Below are experts of layer 11 (counted from 0) of a mixture-of-experts language model. Rows are named router (the router's row for the expert), up (a neuron's input weights, with its number), down (a neuron's output weights, with its number) and show model dimensions 0-191. Each number is 128 + 32 x the weight over its row's rms, rounded and kept within 0 to 255.
After each expert's rows: a language model's description of what the expert responds to; "raises" lists some tokens whose logits its average output raises strongly, later layers aside. This comes from a sample of Wikipedia text that the model never trained on.

# expert 23
router [198 137  46 108  85 143  70 126 117 206 137 169 170 158 147 104 148 138 151  83  68 132  97 128 100 160  70 184 113 103 167 105 120 151 145 110 184 170 124 134 165 152  95 101 182 114 155 161 103 127 145 148 154 108 109 100  89 135 130  89 125  91  94 136 164 170 101 168 184 165  97 106 122 145 177 137 142 137  75 206 118 147  69 133 192 118 114 131 195 104  69 167 109 127 148 124 129 155 126  48 127  85 180 124 144 189 106  97 172 136 169  78 141 142 192  70 133 134  79 176 124 119 144  77 110 105  95 160 143 112 131 135 136 126 133 167  97  99 114 135 133 113 162 149 171 109  64 118 161 176 131 144 118 135 105 149 152 124 158 137  81 105 151 148 144  86  79 159 108 135 114 145 150 126  93  95 160 136 141 132 139 109  90 126 138 165  92 142 168 121 142 151]
up0 [109 134 111 152 126 101 130 130 126 117  97 123 139 206 168 164 112 121 119  81 108 172 238  76 103 123 148 190 127 152 105  90 109 102 118 143 125  86 136 135 139  94  75 139 180 120 185 143 164 139 158  86  99  78 114 139 112 129  99 105 144  74  69 157 233 114  70 157 149 134 111  98 155  94 170 105  99 142 125 156 152 138  62 137 148 114 128 118 127  99 118 164 112 150 132 132 118 106 169  90  91  80 124 112 100 119 137 145  84 130 179 126 168 171 175 125 130  68 107 116 113 136 127 146  42  92 168 139  95 139 129 118 104 161 156 124 133 116 118 120 189 131 117 137  91  97  84  77 148 126 143 148 103 155 136 177  99 108 162 185  80  73 147 178 139 105 124 126 126 125 122 102  78 189  73 123 123 114 134 129 145 149 172 157 137  69 151 177 138  80 185 148]
down0 [115 151  14 150  52  78  60 149 117  75 160 131 106 121 130 164 114 104 100 170 146  92  93 120 130 152 162  98 103  92 197  70 108 160 140 118  90 151 135 156 116 155 198  82 130 111  90 101 161 130 118 145  83 139 140 136 113 131 141 139 157 117 124 156 108  90 141 144 134 128 119 147 125  94 109 135 111  94 105 149 190 100 123 116 198  73 116 142 106 102  98 148 120 114 140 141 207 136  80  90 129 115 118 118 167 130 121 171 145  90  76 146 150 149 140 117 160 169 142  84  71 149 139 165 138 138 131 136 123 159 152  63 102 128  90 112 176 121 149 123 153 142  81 128 150 114 169 158 154 148 138 180 166 136 130 154  83 136 131 167  64 177 135 149  83 102 179 162 117  91  96 121 121 158  74  59 131  90 141  96 201 149 146 153 155 157 118 193 136 112 137 187]
It responds to: Capitalized words inside titles of songs, albums, shows and bands, such as Love, Night, Future Man, The Living.
raises: " and", " ", " the", ",", " in", " T"

# expert 19
router [ 98 117 203 200 153 101 149 127 138  95  79 144 115 140 116 102 183 139 105 127 150 100 128 154  79  92 179 128  82 113 104 159 151  41 152 171 152 139 166  99 107 135 184  92 106 148 170  63 146 138  91 198 115 105 138 142 154  75  96 159 137 148  85 135  98 121 135 153 110  59 169 156  81 113 148  87 196 172 170  52 150  97 128 111  84 134 122 170 130 144 143 179 124  71 117 101 129  78 140 164 128 141 163  93 175 154 158 128 147  82 165 142  75 113 150 149 120  97 124 100 119 138 151 130 112 171 135 105 143 146 165 103 146 140 122 144 134 161 118 148  88 208 143  84  83 153 133 120 160  77 123 102 160 154 148 138 149  98 123 117 147 161 114 179 155 163  98 156  83 156 102 103  91 153 178 163 168 101  76 163 102 123 145  77 122  92 146 134  85 129 117 149]
up0 [153 165 167 185 139  81 135  92 131 131 119 140 112 101 141 138  90  21 111 121 161 133 133 107 164 106  95 112 164 120 132 170 162 113 151 149  88 129 130 126 121 192 111 160 150  88 150 158 128 107 191 155  76  94 130 120 142 100 119 129 187 146 172 154 128 136 119 158  92 131 161 133  74  81  84 152 114 178 143 101 119  43  97 132 155 165  74 174 123  80 161 111 115 117 155 143 137 146 166 139 161 110 185 137 145 101 140 144 121 118 184 117 150 148 140  89  92 148 118 144 124 153 155 160 111 106 137 159 130 116 124 133 116 118 135 100 167 155  81  88 101 138 140 184 127 150 105  58 159 182 141  73 122 146  92 156 170 199  69  68 111 141 140 123 167 127 130 114 106 154 137 118  62 124 168 133  87 124 119 122  73 159 239 143  72 110 134 165 105  69 103 105]
down0 [ 66 104 155 124 132 192  92 110 173 138 179  76 151 125 167 200  93 129 150 100 102 120 151 149 152 100 197  92 119  74 155 123  80 177 107  86 108 115 162  85 127 144 146 136  55  99  66 157 125 150 175 127 113 105 125 109 170 165 145 104 192 139 104  83 124 175  89 127 146 143  96 101 175 134 136 100 114 133 193 127 107 144 132 102 122 135 136 105 175 102 140 132 177 180 113 165 127 149 121 119 134 150 144 134 146 169  90 106 157 169 134  99 123 104 131 157 102 101 134 111 136 140  86 171 107 109  58 142 180  42 147 106 114  81 129  74 126 113 139 164 133 139 148 170 149 110 130 156  70 138 150  61 149 103 104 153 101 147 167  99  31 137 115 101 155 111 132 154 179 124 149 113 144 184 182  85  90  65 116 149 172 117 136 141 124 120 151 174 141 157 113 110]
It responds to: Table row-end pipes and separator lines, plus LaTeX and chemical-formula pieces such as \frac, _{, CO, 1^{D}.
raises: "s", "d", "R", "n", "F", "A"

# expert 6
router [160 130 136  95 179 120 160 158 151 173  80 160 123  81 152 159 124  94 178  75 139 117  92 108 107 113 107 116 132 155 102 141 142 144 128 173  64  66 154 108  90 152  57 149 134  68 146 100 155 124 164 130  94 108  82 214  78 102 109 141 159 156 144  83 142 113 121 193 165 193 123  96 102 160 157 134 125  98  87  76 106 146 142 102 123 120 113 111 126 179  96 101 176  93 135 146 150  88 143 158  38  88 127 125 122 140  89 119 103 157 136  63 114 165 108 130  19 148  82 135 107  68 130 112 118 166 115 135 118 115 146 166 100 132 172 135 117 119 122  76 142 149 130 144 145 153 154  98 139 167 151  79 114 110 129 112 112 142 121 129  96 125 120  96 150 111 190 117 102 190 160  67  54  85 152 166 111 129 135 128 126 125 103 135 119 111 151 141 185  91  75 129]
up0 [ 87  89 140 130 131 135 129 122 106 132 141 143 102 115  94 169 126  80 121 192 115 109 124 208 127 125 138 132 138 133 178 142 150 131 166  70 122  99 150 187  51 148 128 105 163 145 184  41 141 128 127 154 136 162 139 120 173 169 139 104 151 187 172 135 112 105  86 128 212 150 138 182  72 156 131  63 118  96  98 168 116 146 112 116 156 161 116 164  76 199 152 106  88  63 120 147 105 153 129 129 167 164 151 188 107  51 121 143  94  82 186 165 129 138 141 125  76 130 161 130 113  93 111 111  94 123 134 184 148 163 110 142 113 186 159 121 158 117 105 112  85 169 164 159 142 202 150 103 107  91 121 154 152 124 114 104 171 126 122 138 121 126 121 144 114 154  53  93 138 177 159 142 104 172 162 164 131 140 123 115 112 124 152 175 153 106 111 181  96 129 100 125]
down0 [150  46 111 108 142  87 126 129 120 143  95 157 132  98 136  84 150 110 147  97  97  90 160 139 152 109 152 125  91 122 128 108 142 128 122 150 168 157  76 114 146  88 140 145 199 150 137 148 189 162 188  83  70 178 100 103 156 170 134 102 111  91 142 154 122 179 133 126 174 150 137  67 124 119 155 123 145  71 116 110  87 177 106 114 102 160 112  93 132 106 160 141  96 148 127 134 126 136 151 132 153 137 164  65 142  91 133 122 171 155 100  92 123 137 105 180 128 135 156 134  80 108 129 148 211  92 130  28 174 129 142 159 168 115 117 115 134 125  99 171  65 147 197  90  80 123 112 106 148  72 155 114 115 167 154 148 125 199 124 184 127 183 115 137 129 117 161 144  98 138 131  89 180 135 149 135 178  87 125 151  52 135 164  99 197  96 116 134  98 170 109 170]
It responds to: Infobox field labels after a dash, like Statistical region, ZIP code, DST, plus the, its, and place adjectives like urban, ethnic, Syrian.
raises: " and", " or", " for", ",", " ", " in"

# expert 24
router [140 100 129 113  93 126  77 160 101  66 113 218 121 144 106 142 122 148 120 143 159 107 149 121 126 137  53 128 141  92 120  78 158 118 201 143 116 148 154 127 108 103 130 108 164 150 117 111 112 113 158 166 176 167 121 107 139 157 162  60 188 132 149  99 193 166 147 175 120  67  98 182  75 136 188 159 134 147 116  80 132 134 149 143 111 112 187 123 146 162 159 146 105 102  88 146  61 100 145 143 189 123 169  53 120 139 132 121  91  93 121 138 152 132 119 155  68 137 157 141 136 122 118 117  91 178 116 170 150 124 101  93 109 138 142 174 121 108 166 157 196  60 131 106 177 153 117 163 134 120 178  98 175 132 159  88 199  83  98 115  70 176  78 108 150  85 135 155  96 105 111 111  66 131 184 144 127 132 108 125 145 161 123 140 140 113  82 138  92 130 123 118]
up0 [143 166 156 121 139 130 101 116 170 118 110 156 145 108 126 109 110 111 134 123 109 190 123 105 140  62  84 126 182 152 129 134 128  96 160 122 105 122 114 164 143 131 149 152 140 122 156 104 167  97 131 168 175 113 129 125  95 105 171 106 140 149 162 149 126 177 150 165  81 162  89 116 152 127 101 147 156 179  97 125  68 119 118 165 125 208 139 199 136 153 103  87  40 137 137 118  96  86 145  57 120 154 130  95 123 122  89 109  62 107 116 151 184 129 195 118 128 160 111 107  72  91  98 105  69 113 103 125  82 122 215 184  62 142 205 142 147 182 111 162 156 175 138 107 133 134  70 107 138 111 140 149 106 108 138 157 173 119  66 172 140 133 164 124 170 171 121  97  94 128 204 133  96 149 110 121 164 169 173  91 126 116 138 135 148 149 113 167  84 163 130 145]
down0 [162 117  91 112 217 131 151 117  78 158 109 134 160  79 152 103 142 133 145  87 139 128 152 130 155 120 179  67 111 110 165 159  91 149  81 115  98 170 134 157 139 119 145 127 158 117  18 126 124  65 131 123 124 144 163 107 147 160  57 115 150  80 163 117 153 145 134 141 155 135 125 156 132 162 139 152  76 125 135 172  98 143 106 109 162  32 153 154 117  94 144 153  81 103 177  78 185 177 121 142 154 119 110 145 106 153 119 136 164 118 130 153 137  96 139 122 182  97 145  86 157  81 104 121 106 114 165  91 139 106 151 129 148 106  66 128 109  57  85 118 109 147 171 109 129 100 131 109 146 144  93 136 167  91 101 141  59 138  95  79  89 136 148 143 158 155 182 137  96 139 117 139 113  89 134  95 115 127 125 118 128  70 201  59 120  29 125 130 109  94 137 114]
It responds to: Capital-letter acronyms and name pieces (SS, UN, PD, TEDx), paragraph breaks before new article titles, and an opening parenthesis after a name.
raises: ",", " ", " and", " in", " to", ")"

# expert 15
router [ 70 120 101 150 138 153  89 166  74  91 165 172 103 116 167 146 145  91 109 106 114 138  88  69 153  96 138 125 148 108 137 113 132 171 121 137 171  92 177  97 132 143 125 120 106 114  91 107  63 130 169  73 135 168 100 137 142 138 150 100 182 108 166 110  97 183 167  59 100 121  74 158  40 161 107 117 142 146 131 162 111 129 123 173 133  78 108 122 112 129 148 148 148 154  98 127 156 182  74 102 107 176 162  50 157 155 179 109 112 192 189 173 169 129 134 134 126 169 108 158 130 125 132 144  97 133 113 153 121 136 100 116 131  94  92 141 128 107 123 147 188 171 138 137 161  98  89 147 183 114 168 107 127 163  80  65 134 152 133  92 152 180 103 104  84 140 146 183  97 127 121 216 138 121 119 146 185 130  75 173 105  95 122  78 179 125 123 154 132 162 130 123]
up0 [111 147 102 115 112 137  91 161 165 111 104 193 140  54 117 112 139 131 108 139 130 181 135 115 139 130 152 198  80 130 136 108 155 150 105 161 176 141 145 102 123  89 124 149 144 151 126 127  79 108 156 133 131 131 140 103 179  95 100 140  88 135 113 133 122 128 129 141  69 138 102 147  96 181 150  98 148 124 154 103  46 100 109 159 114 102 123 131 111 112 184 154 214 154  88 156 131 159 162 108 146 193 110 117 193 135 137 139 141 166 188 163 162 107 129 134 103 132  79 185 128 185 101 118 123 117 165  90 143 134 119 109 153 132 105  91 174  86 148 152 192 162 171 115 140 146  83  91 177 104 131  45 118 141 173  85  77 163 126 165  83 135  79 180  98 131 147 137  95 158 124 156 173 142  85 147  88 226 157 143  98 118  87 164 118 139 136 139 179 122  59 143]
down0 [157 103  92 166 139  97 104 155 120 138 153 170 151 138 119 100 116 183 106 115 134 151 169 171 119 132 162 147 120 153  98 101 153 112 133 138 144 106 111 203 110  53 147 101 123 170 114 149 173 139 154 144 127  90  92 136 198  65 113 191 140 138 137 119 184 128 103 146 108  95 117 169 109 162 160 112 150 122 117 149 147  87 131 142 131 135 179 176 168 107 152 157 168 154  92 140 174 134 205 118 157 172  65 139 172 133  95 137  91 138  82 140  93 144  99  48 118 122 101 163 148 156 109 102 155 107 170 128 151 146  70 169  94 116 131 128 124  50  79 114 169 109 143  73 100 182 106 104 172  65 136 110 119 118 156 141  81 112 137 133 133 140  78 132 147 146 114  62 134 157 114 133 149  97 131 107  41 133  77 120 164  95 113 176 110 181 162 141 175 154  58 129]
It responds to: Middle pieces of foreign surnames and Latin species names in cast lists and taxonomy boxes, such as S-ear-le, Z-im-osa, plurifur-c-ata.
raises: ".", "a", ".)", ".,", ",", "o"

# expert 2
router [147 109 159  80  92 129 181 118 109  86 101 108 149 179 166 160 139  79 123 138 141 199 174 164 117 112  72 121 158 119 181 129 185 128  82 169 160 127 104 154 115 138  77 151 175 155 127 158 151 137 115  98  73  43  91 154 144 142  97 134  72 159 157 137 142 125 106 169 121 130 128 127 133 135  93 127  89 196 155  69 132 115 114 117 193 151 116  97 115  89 117 131 111 123  98  88 128 122  48 117 168  76 121  87  97 118 101 119 132 120 133 120 184  96  69 128 157 135 144 133 182 149  83  59 185 182 126 172 103 121  67  83 105 128 119 177 156 200 106 143 112 132 152 150 121 157 133 136  83 135 152 130 154  86  87  97  79 138 204 159 103 127 152 118 110 138 193 117 149 128 148 100 130 112 108 125 142 136 146 158 134 136 119 151  92  82 132  85 180 171 105 100]
up0 [ 81 118 114 195 141 129 101 193 143 124 162 100  89 119  84 118 112 136  67  80 149 128  83 134 139 139 173 121 156 172 172  92 119 175 141  67 145 133 147 215 122 129 145 125 114 142 100  33 137  57 123 101 102 123 109 148 102  72 174 118  92 132 127 170 141 125 155 118 141 153 138  93  82 138  85 166  85 143 132  99 194  93 114 123 116 156 182 105 108 176 126 153 129 103  91  93  90 109 107  44 124 133  68 105 120 118 114  70 121 153 132 160 150 160 133 120  96  95 128 134 130 163  57 144  89 143 151 110 107 136  93 104 117 179 144 156 105 153 138 156 115 159  74 144 126 163 170 104 140 191 120 199 161 108 109 134 111 111 172 162 131 151 126 107 127 165 121 145 157 146 106  86 110 124 105  94 108 110 164 192  62  96 102 153 159 138 111  75  67 114 132 132]
down0 [ 94 153 120 127 151 167 173  75 154 172 144  99  76 172 110 159 130 132  98 110 156 178  83 112 119 169 112  84 166 164 163  85 134  99 157  69 152 125  80 126 118  43 147 149 151 147 125  29 130 127 113  78 143  74 129 148 190 122 206  96 134 105  83  98 153  79 123 117  79 140 122 156 151 174 153 126 124 194 121 105  98 147 150 136  95 172 116 126 109  84 121 140 164  98 134 170  83 117 159 144 118  91 114  89 115 142 130 131 124 168 152  64 177 149 149 169 126  96 159 141 161 126 119 155  91 208  59 175 180 137 140 134 119 137 152  97 146 109  74 133 106  73 108  96 121 133  97 145 126 127  86 111  98 159 137 169 112 132  60 129  68 112 135 121 110 151 176 153 156 120 104  95 154  99 127  83 127  91 103  78  78 118 109 123 104 132 139 123  76 105 127 135]
It responds to: Nouns and modifiers describing a person's role or sport in biographies, such as footballer, politician, freshman, basketball player.
raises: " and", ",", " in", "-", " the", "."

# expert 3
router [ 74  95 111  77  80 132 168 140 118 119 117 132  93 129 134 165 100  90 149  82 109 150 174 188  96  86 137 149 147 102  94 111 179 142 144 145 194 135 145 120  91 130 112 149 153 128 146 123 193 109  80 154 118 150 143 145 138 101  94 175 141  61 103 144 149  85 173 133 112 103 137 187 114 172 161  76  87  89  72 196  56  92 165 126  72 150 131 120  96 145 122 123 144 126  70 149 133 201 188 100 164 134  98 128 151  83 116 117 101  80 172 101 124 116  83  89 148  99 130 119 137 118 164 133  94 127  88 165 113 106 117  74 143 110 155 108 175 184 136 132 144 109 117 116 152 105  88 183 204  97 116 128 120 139 204 112 156 141  82  90 206 131  77 143 133 147 134 146  90 164 127 130 166 169 128  92 107 124 125 128  93 127 176 126 130 181 136 130  79 143 107 105]
up0 [121 149 129 131 185  57 133  82 155 170 113 128 149 111 158  68  99 137 104  93 193 124 177  33  74 135 137 131 150 182 110 129 161  90 135  91  87 133 171 151  84  85  99 167  95 153 124  98  99 113 137 130 105 116 115 158 124 138 110 185  98 126 119 156 146  97  77  99 160 161  69 146 102 109  85 110 121 115  92  68 148  63 112 145 149 123 118 191 166 133 151 139 197  96 161  76 100 141 134  78 138 196 161 143 103 167 149  99  96 132 133 113 163 107 131 125 118 148 102 167 146 140  70 128 135  87 136  69 151 121 139 133  53 109 156 150 136 104 130 130 130 158 113  84  94  86 118 178 176 117 132  84  83 166 116  55 114 129 173 131 146 121 108 120 108 180  99  96 121  81 124 155 148 151 132 113 164 120 123 137 140  90  93 175 127 140 124 176 204  98 107 125]
down0 [102 101 177 104 173  77 124 122 165 157 152  92 120 138 166 107 132 189 108 109 228 146 144 158  82 184  71 147 157 145 128 147 130 124 191 148 182 163 111 169 155 124 127 118 103  98 120 180 124 109 107 169 137 145 164 151 138 160 153 132  56  94 102 158 146 138 130 107 166 114 131 132 141  95 137  77 149 141 117 158 165 129 127 122 142 125 163 123 148 112  93 127 207  80 128 181 138  98 193 151 141 105 132 105  96 162  31 149 148 132 173 143 103 101 162 108 155 122 138 126 114 135 120 113 133 127 112 138 139 132 140 236 195 106 149 140 141  93  87 112 149 162 143 114 120 123 114 150 126 148 131  87 167 130 159 108 134 118 160 145  60 185  87 131 142 177 105  85 139 118 197 101 171 144  56 119  62 119 157 111 189 155 134 146 136 145 155 174 149 133  85 100]
It responds to: Separators inside scores, records and coordinates in sports tables, such as the space before 7–6, the ( in 8–5 (5–3), and Win/Loss headers.
raises: " (", ",", ".", " and", "ai"

# expert 32
router [162 125 165 112  83 142  59 118 160 107 137  84 158 169 142 152 121 131 126 112 185 140 187  97 124 108 171 130 167 174 134 124  80 112 155 172 109 176 183 109  92 131  95 100 122 186 107 159 136 166 136 134  75 128 117  95 128 113 126  74 124 118 117 151 109 166 124 141 211  79 138 122  87 147 163  83 120 129 154 120  62  94 133 158  86 156  95  88 155  90 131 158 169 166 109 153 117 174 194 110 120 187 128 126  74 126 111 182 110 166 146 169  71 100  84 143 103 119 190 111 143 160 126  74 126 153 105 171 111 107 171 136 185 165 100 107 145 177 127 147 124 120 157 101  70 167 190 123  75 136  91 154  94 117 137 137 127  88  65 109 118 134  91 113 121  96 149  85  92  95 178 167 142 104 114 114 101 115  97 182 106 132  92 107 145 168 164 117 145  86 107  81]
up0 [126 124  76 107 120 166 123 146 141 151 144  81 157  94 134  77 150 120 142 147  45 104  71 118 155 140 112 146 155 109 102 145 126 114 159 149 111  67 124 130 156 210 118 164  91 118 110 214 159 115 144 127 138 103 115 148 148  79 163 169  94 184 173 119 107 171 117  98 198  84  95  71  87 134 125 117 160 162 131 126 151 161 139 140 125 105 149 134 106 139 130 148 102 140  72 158 169 141 118  84  69 144  89  81  97 105 132  74 124 158 179  75 152 132 167  63 119 196 113 114 136  80  63 130 107 152 200 135 107 132 127 151 118 101  89 110 137 127 114 154 173 148 111  66 141 137 153  50 139 182 100  84 119 142 187 124 131 124 113 123 141 132 111 172 130 122 144 164 123  88 146 146 151 126 117  87 152 183 146 113 128  78 186 176 156 121 100  95 150 186 114 111]
down0 [109 135 138 101  91 149 114  98 140 159 146 157 170  67 111 147 106 129 114 158  88  98 105 137  84 150 120  78  95 140 121  89 126 185 110 134 126 156 124  92  86 167 117 160 126  75 142 151 164 155 116 128  94 116 123  22 150  77 114 129 180 153 143 129  94 126 100  95 154 142 175 152 135 142 111 103 195 165 126  61 123 119 205 180 148 192 106 181 129 150  63 100 199 104 127 156 112 108 149  29 136  74  48 128 133 131 130 182 128 157 133  46 157 100 136  91 122 150 119 111 157 111  81 102 170 122 140  88 114 102 164 162 106 121 162 102 142 122 150  51 152 152 162 165 136 145 140  89 115 140 151 143 111 148 115 103  80 135  99 123 137 179 103 157 132 117 118 113 150 163 134 188 122 141 145 186 119 170 146 118 115 149  94 165 110 142 129 143  98 154 173 139]
It responds to: Spaces, en dashes, colons and minus signs inside numeric data such as scores 75–52, durations 4:50, dates, and climate values.
raises: "10", "40", "33", "32", "55", "50"

# expert 30
router [155 138 102 148 148 145  91  59 123 130 150  83  84 153 174 135 139 137 152 178  84 140  87 125 127 123  91 148 136 180 105 140 131 139 192 136 110 121 157 110 123 142 151 161  93 179 127 113 132 104 145 135 170  86 156 234 110 135  95 183 116 119 142 134 118 102 125 188  96  94 138 126 128 149 126  52 141 119 115  97 198  74 127 135 157 162 112 107 100 161  76 122  76 122  81 122  79  74 106 135 123  97 129 128 112 119 173 113 114 114 105  92 136 117 159 106 147 116  98 140 149 139 110 153 134  68 136 144 109 129  80 184  83 122 121  88 103 181  78 111 146 100 175  80 147 148 161 113 136 150 165 136 143 129  50 149 165  74 181 106 179 143 181  91 117  97 189 121 158 125  57 117 113  85 108  99 116 125  96 127 121  72 139 163 123 144 161 161 214  68 126 143]
up0 [ 75 133 141 164 170 193 122  87  98 170 133 141  94 118 100 114 159 126 141 135 132 154  94 190 111  98  95 117 105 178  72 113 152 119 136 119  37  92  99  77 148 126 140 142 164 156 114 129 106 107 130  95 183 138 171 117 160 160 163 117 121 135 171 105 179 108 163 132 161 133 151 111 129  76 208 117 133 103 174 148 131 129 101 126 108 147 156 127 132 189  76 128 160  64 130 113  65 111  77 165 114 122  79 129  95 153 155 223  92 135 175 149 105 100 153 118  70 127 160 118  92  87 125 137  86  88 188 120  95 123 136 128 106 132 164 120 164  96 112 123 140  88 137 127 134 140 154  86 165 200 123 151 100  88 106  92 167 115 199 170 169  87 125 133 142 161 129 120 129  65 101  60 113 118 132  99  90 119 100 148 113 144 164  95 107 137  94 165  90  81 126 159]
down0 [115 101 123 171 140 160 136 156  75  81 166 102 121 103 162 133 137 129 126 133 100 181  98 131 142  93 116 127 147 136 151  51 143 154 115 164 146 123 117 115 146 132 154 153 180 185 100 156 149  83 132 134 134 155 146  87 113 101 130  65 142 182 120 144 115  87 125 109 139 145 207 154 142 143 149 184 140  48 163 162  61  80  99 128 145 151 152  80 170 212  86 201  85 118 130 103 152 161 172 116 134  96 131  84 117 154 158 111 146  77 184 146 162  96  81  94 125 137 161 108  89 154 103  99 131 123 115  92 102 126  52  69  86 193 121 149 149 144  90 125 124 123 180 127  96 176 157 101  97 121 178  78 119 118 109 137 131  90 111 113 163 124 126 157 130 188 117 152 123 137  62 154 122  96 120 132  85 174 124 104 164  84 163 155 101 141  70 125 103 141 173 131]
It responds to: Mass nouns naming domains or resources after of, and or for, such as water, food, health, law, energy.
raises: " and", ",", " in", " (", ".", "-"

# expert 35
router [111  89  95 123 165  93 123 141 162 143 135 169 118 123 133  73 126  26 128 110  84  90 124  68 196 140 163 141  95 114 160  92 128 155 105  52 187 126 128  83 192 124 140 119 143 159 191 113  85 135 125  51 143 149  99  60 148 129 152 118  95 114 144 110 133 153 154  86 154 188 158  67 124 178 105  96 168 100 158 166 125 177 151 103 124 117 107 105  95 138 126 135 156 129 117 110 138 108 108  96 152 102 117 113 152 173 122 128 116 159 235 150 108 170 190 143  96  95 108 129 101 131 163 158  77 110 140 156 138 108 145 189 108 108 121 107 142 133 116 125  97 125 103 139 166  92  95 106 105 157  80 131 122  96 110  80 105 199 143 109 143 131  75  98  95 102  76 118 119 145 161 145 113  86  82 127  83 181 107 166 140  70  94 138 146 113  87  96 117 126 150 119]
up0 [109 168 121 130  99 116 129  66 172 164 122 138  49 175  84  96 105  80 184 166 162 128  61 177 164 141 110 119 111 108 177 148 120 121 118 123 135 121 131 120 176 201 152 120 117 146  82 146 104 147 149 140 202 101 148  82 121 130 117 108 132 136 102 119  85 160 129 164 107 172 153 161 152 144 108 160 107 158 147 118 118 145 155 106 115 143 187 128  76 121 130 149 131  99 212 189 109 104 193 112 147 124 153 114 149  98 170  96 122  83 178 125 127 109 100 126 134  86 109 119 112 144 148 173 134 114 120 107  63 139 142 120 148 105 101  71 205 140 209 113 145 156  86  32 127 155 114 106 103 158 105 115  80 156 120 129 139 145 144 105 145 119 135 231 158 103 118 139 118 145 180 139 105 170 128 136 187 108 117 132  97 125 138 121 144 113 155  37 119 107 127 149]
down0 [119 116 122 139 139 105 127 123 100 135 123 134 177 105 113 109 113 172 142 155  75 141  76 137  85  99 156 115  89 145 153 146 119 101 172 126 112 139  91 158 108 163 177 159 127  51  80  93 111 144 155 123  84 113 160 104 115 135 138 133 110 114 105 187  99 114 137 128 162 129  46  94 139 211 106 124 160 168 143 143 105 136 156  55 107 133 140 104  88 177 149 160 142 137 146  90  98 156 143  80 202 136 103 120 108 115 143  99 122 121  95 132 174 104 124 170 110 112 135 125 164 168 154 184 104 123 100 128 120 171 127 117  62 140 154 114 161 171  94 104 112  97 157 115  95 161 193 119  97 182  80  45 119 155 142 153 104  85  94 178  92 144 116 157 100 129 111 109 132 140 230  67  87 169 114 195 156 108 155 101 134 121  68 102 105  76  96  72 144 162 135 116]
It responds to: Vowel-heavy or accented syllables inside Slavic, Spanish, Indian and other foreign names and places, such as Bar-quis-imeto, Ram-í-rez, Chi-ș-inău.
raises: ",", "el", " and", ".", "es", " "

# expert 28
router [151  71 136 115 130 124 164 138 108  80 150 116 161 149 152 133 143 125 166 170 175 156 160  92 134 127 116 110  98  99 118 114 146 158 116 148 134 142 157 134 108 125 115 134 139 130  99  88 128 204 133 165 101  68 185 134 203 139 110 132 108 124 134  82 111 162 104 182 139 171 108 103 127 148 159 126  89  97 124 108  66 128 161 171 138 101  88 114  80 137  97 143 125 132  81 102 161 127 176 148 144  85 102 106 140 154 131 186 152 146  81 104 109 120 127 190 172 147 189  80 164 141 115 114 166  72 101 153 134 156 124 190 142 133 200  80 134 121  76 135 107  98 166  98 114  96 113  81  99 115 142 144 141 113 131 106  99 130 108 141 163  88 158 109 165 101 139 115  80 148 179 170 124 123 106 141 203 131  62 161 130 149  34 103 110 143  95 184 137  53 171 215]
up0 [133 148 107 106 119 135 147  98 111 188  96 171 138 143 107 117 138 119 107 129 143 164 100  55 106 168 100  82 156 143 125 188 157 111 141 106 169 140 106 135 148 164 123 109 191 199 162 111 131 129 175 158 110  94  99 123 130  71  71 155 162 157 204 104 115 109 119 152 112 106 127 123 135 101 128 178 129  97 141 119 106 116 171 205 183 149 107  95 188  90 102 171 124 122 116 105 114 158 166  58  80 113 152 149 136 123 173 144 116 188 177 111  75 136 128 119 116  59  75  93 147 117 159 149 140 126  84 113  87 165 148 106 105 111 117 134 145 111 178 102 122 104 176 223 139 119 109  39 102 149  73 187 169 151  72 126 120 130 151 162  86  90 159 143 100 115 181  89 163  95  99 140 116 118 115 160 103 134  94 116 130  68 136 147 150 133 108 140  97 116 120 137]
down0 [136 121 133 115  72  97 172 148 148  99 113 164 159 153 114 122 167 123 126 146 154 135 123 174 199 177  74 102 170 137 129 115 195 177 155 127  53 129 182 127 142 155 148 122 161 131 192 146 109 122 129 112 139 158 136 135  93 125 171 134 135 115 157 130 105 203 168  81 124 179 120  98 155 199  97 144 102 112 168  77 118 169 131  78 152 117 105 141  57  81 147 169 124  94 102 121 116 178 131 113 113 114 150  96 142 141  79 153 122 138 169 145 191 125  62  79 197 154 152 120 137 159 126  90 161 102 170 148 115 165 111 172 160 174 125 170 129 141 151 100 177 163 134 151 155 183 104 120 172  92  74 153 156 133  84 119 129 116  64 116 109 153 153  97  98 131 118 139 164  77 134 168 125 117 116 125 100 106 138 130  85 102 150 145  76 109  88  71 205 133  91 115]
It responds to: Cell content in results tables: digits, percentages, closing parentheses, and header words like party, Role, Majority, Turnout, DF.
raises: " |", " |\n", "\n", " (", "*", "^{"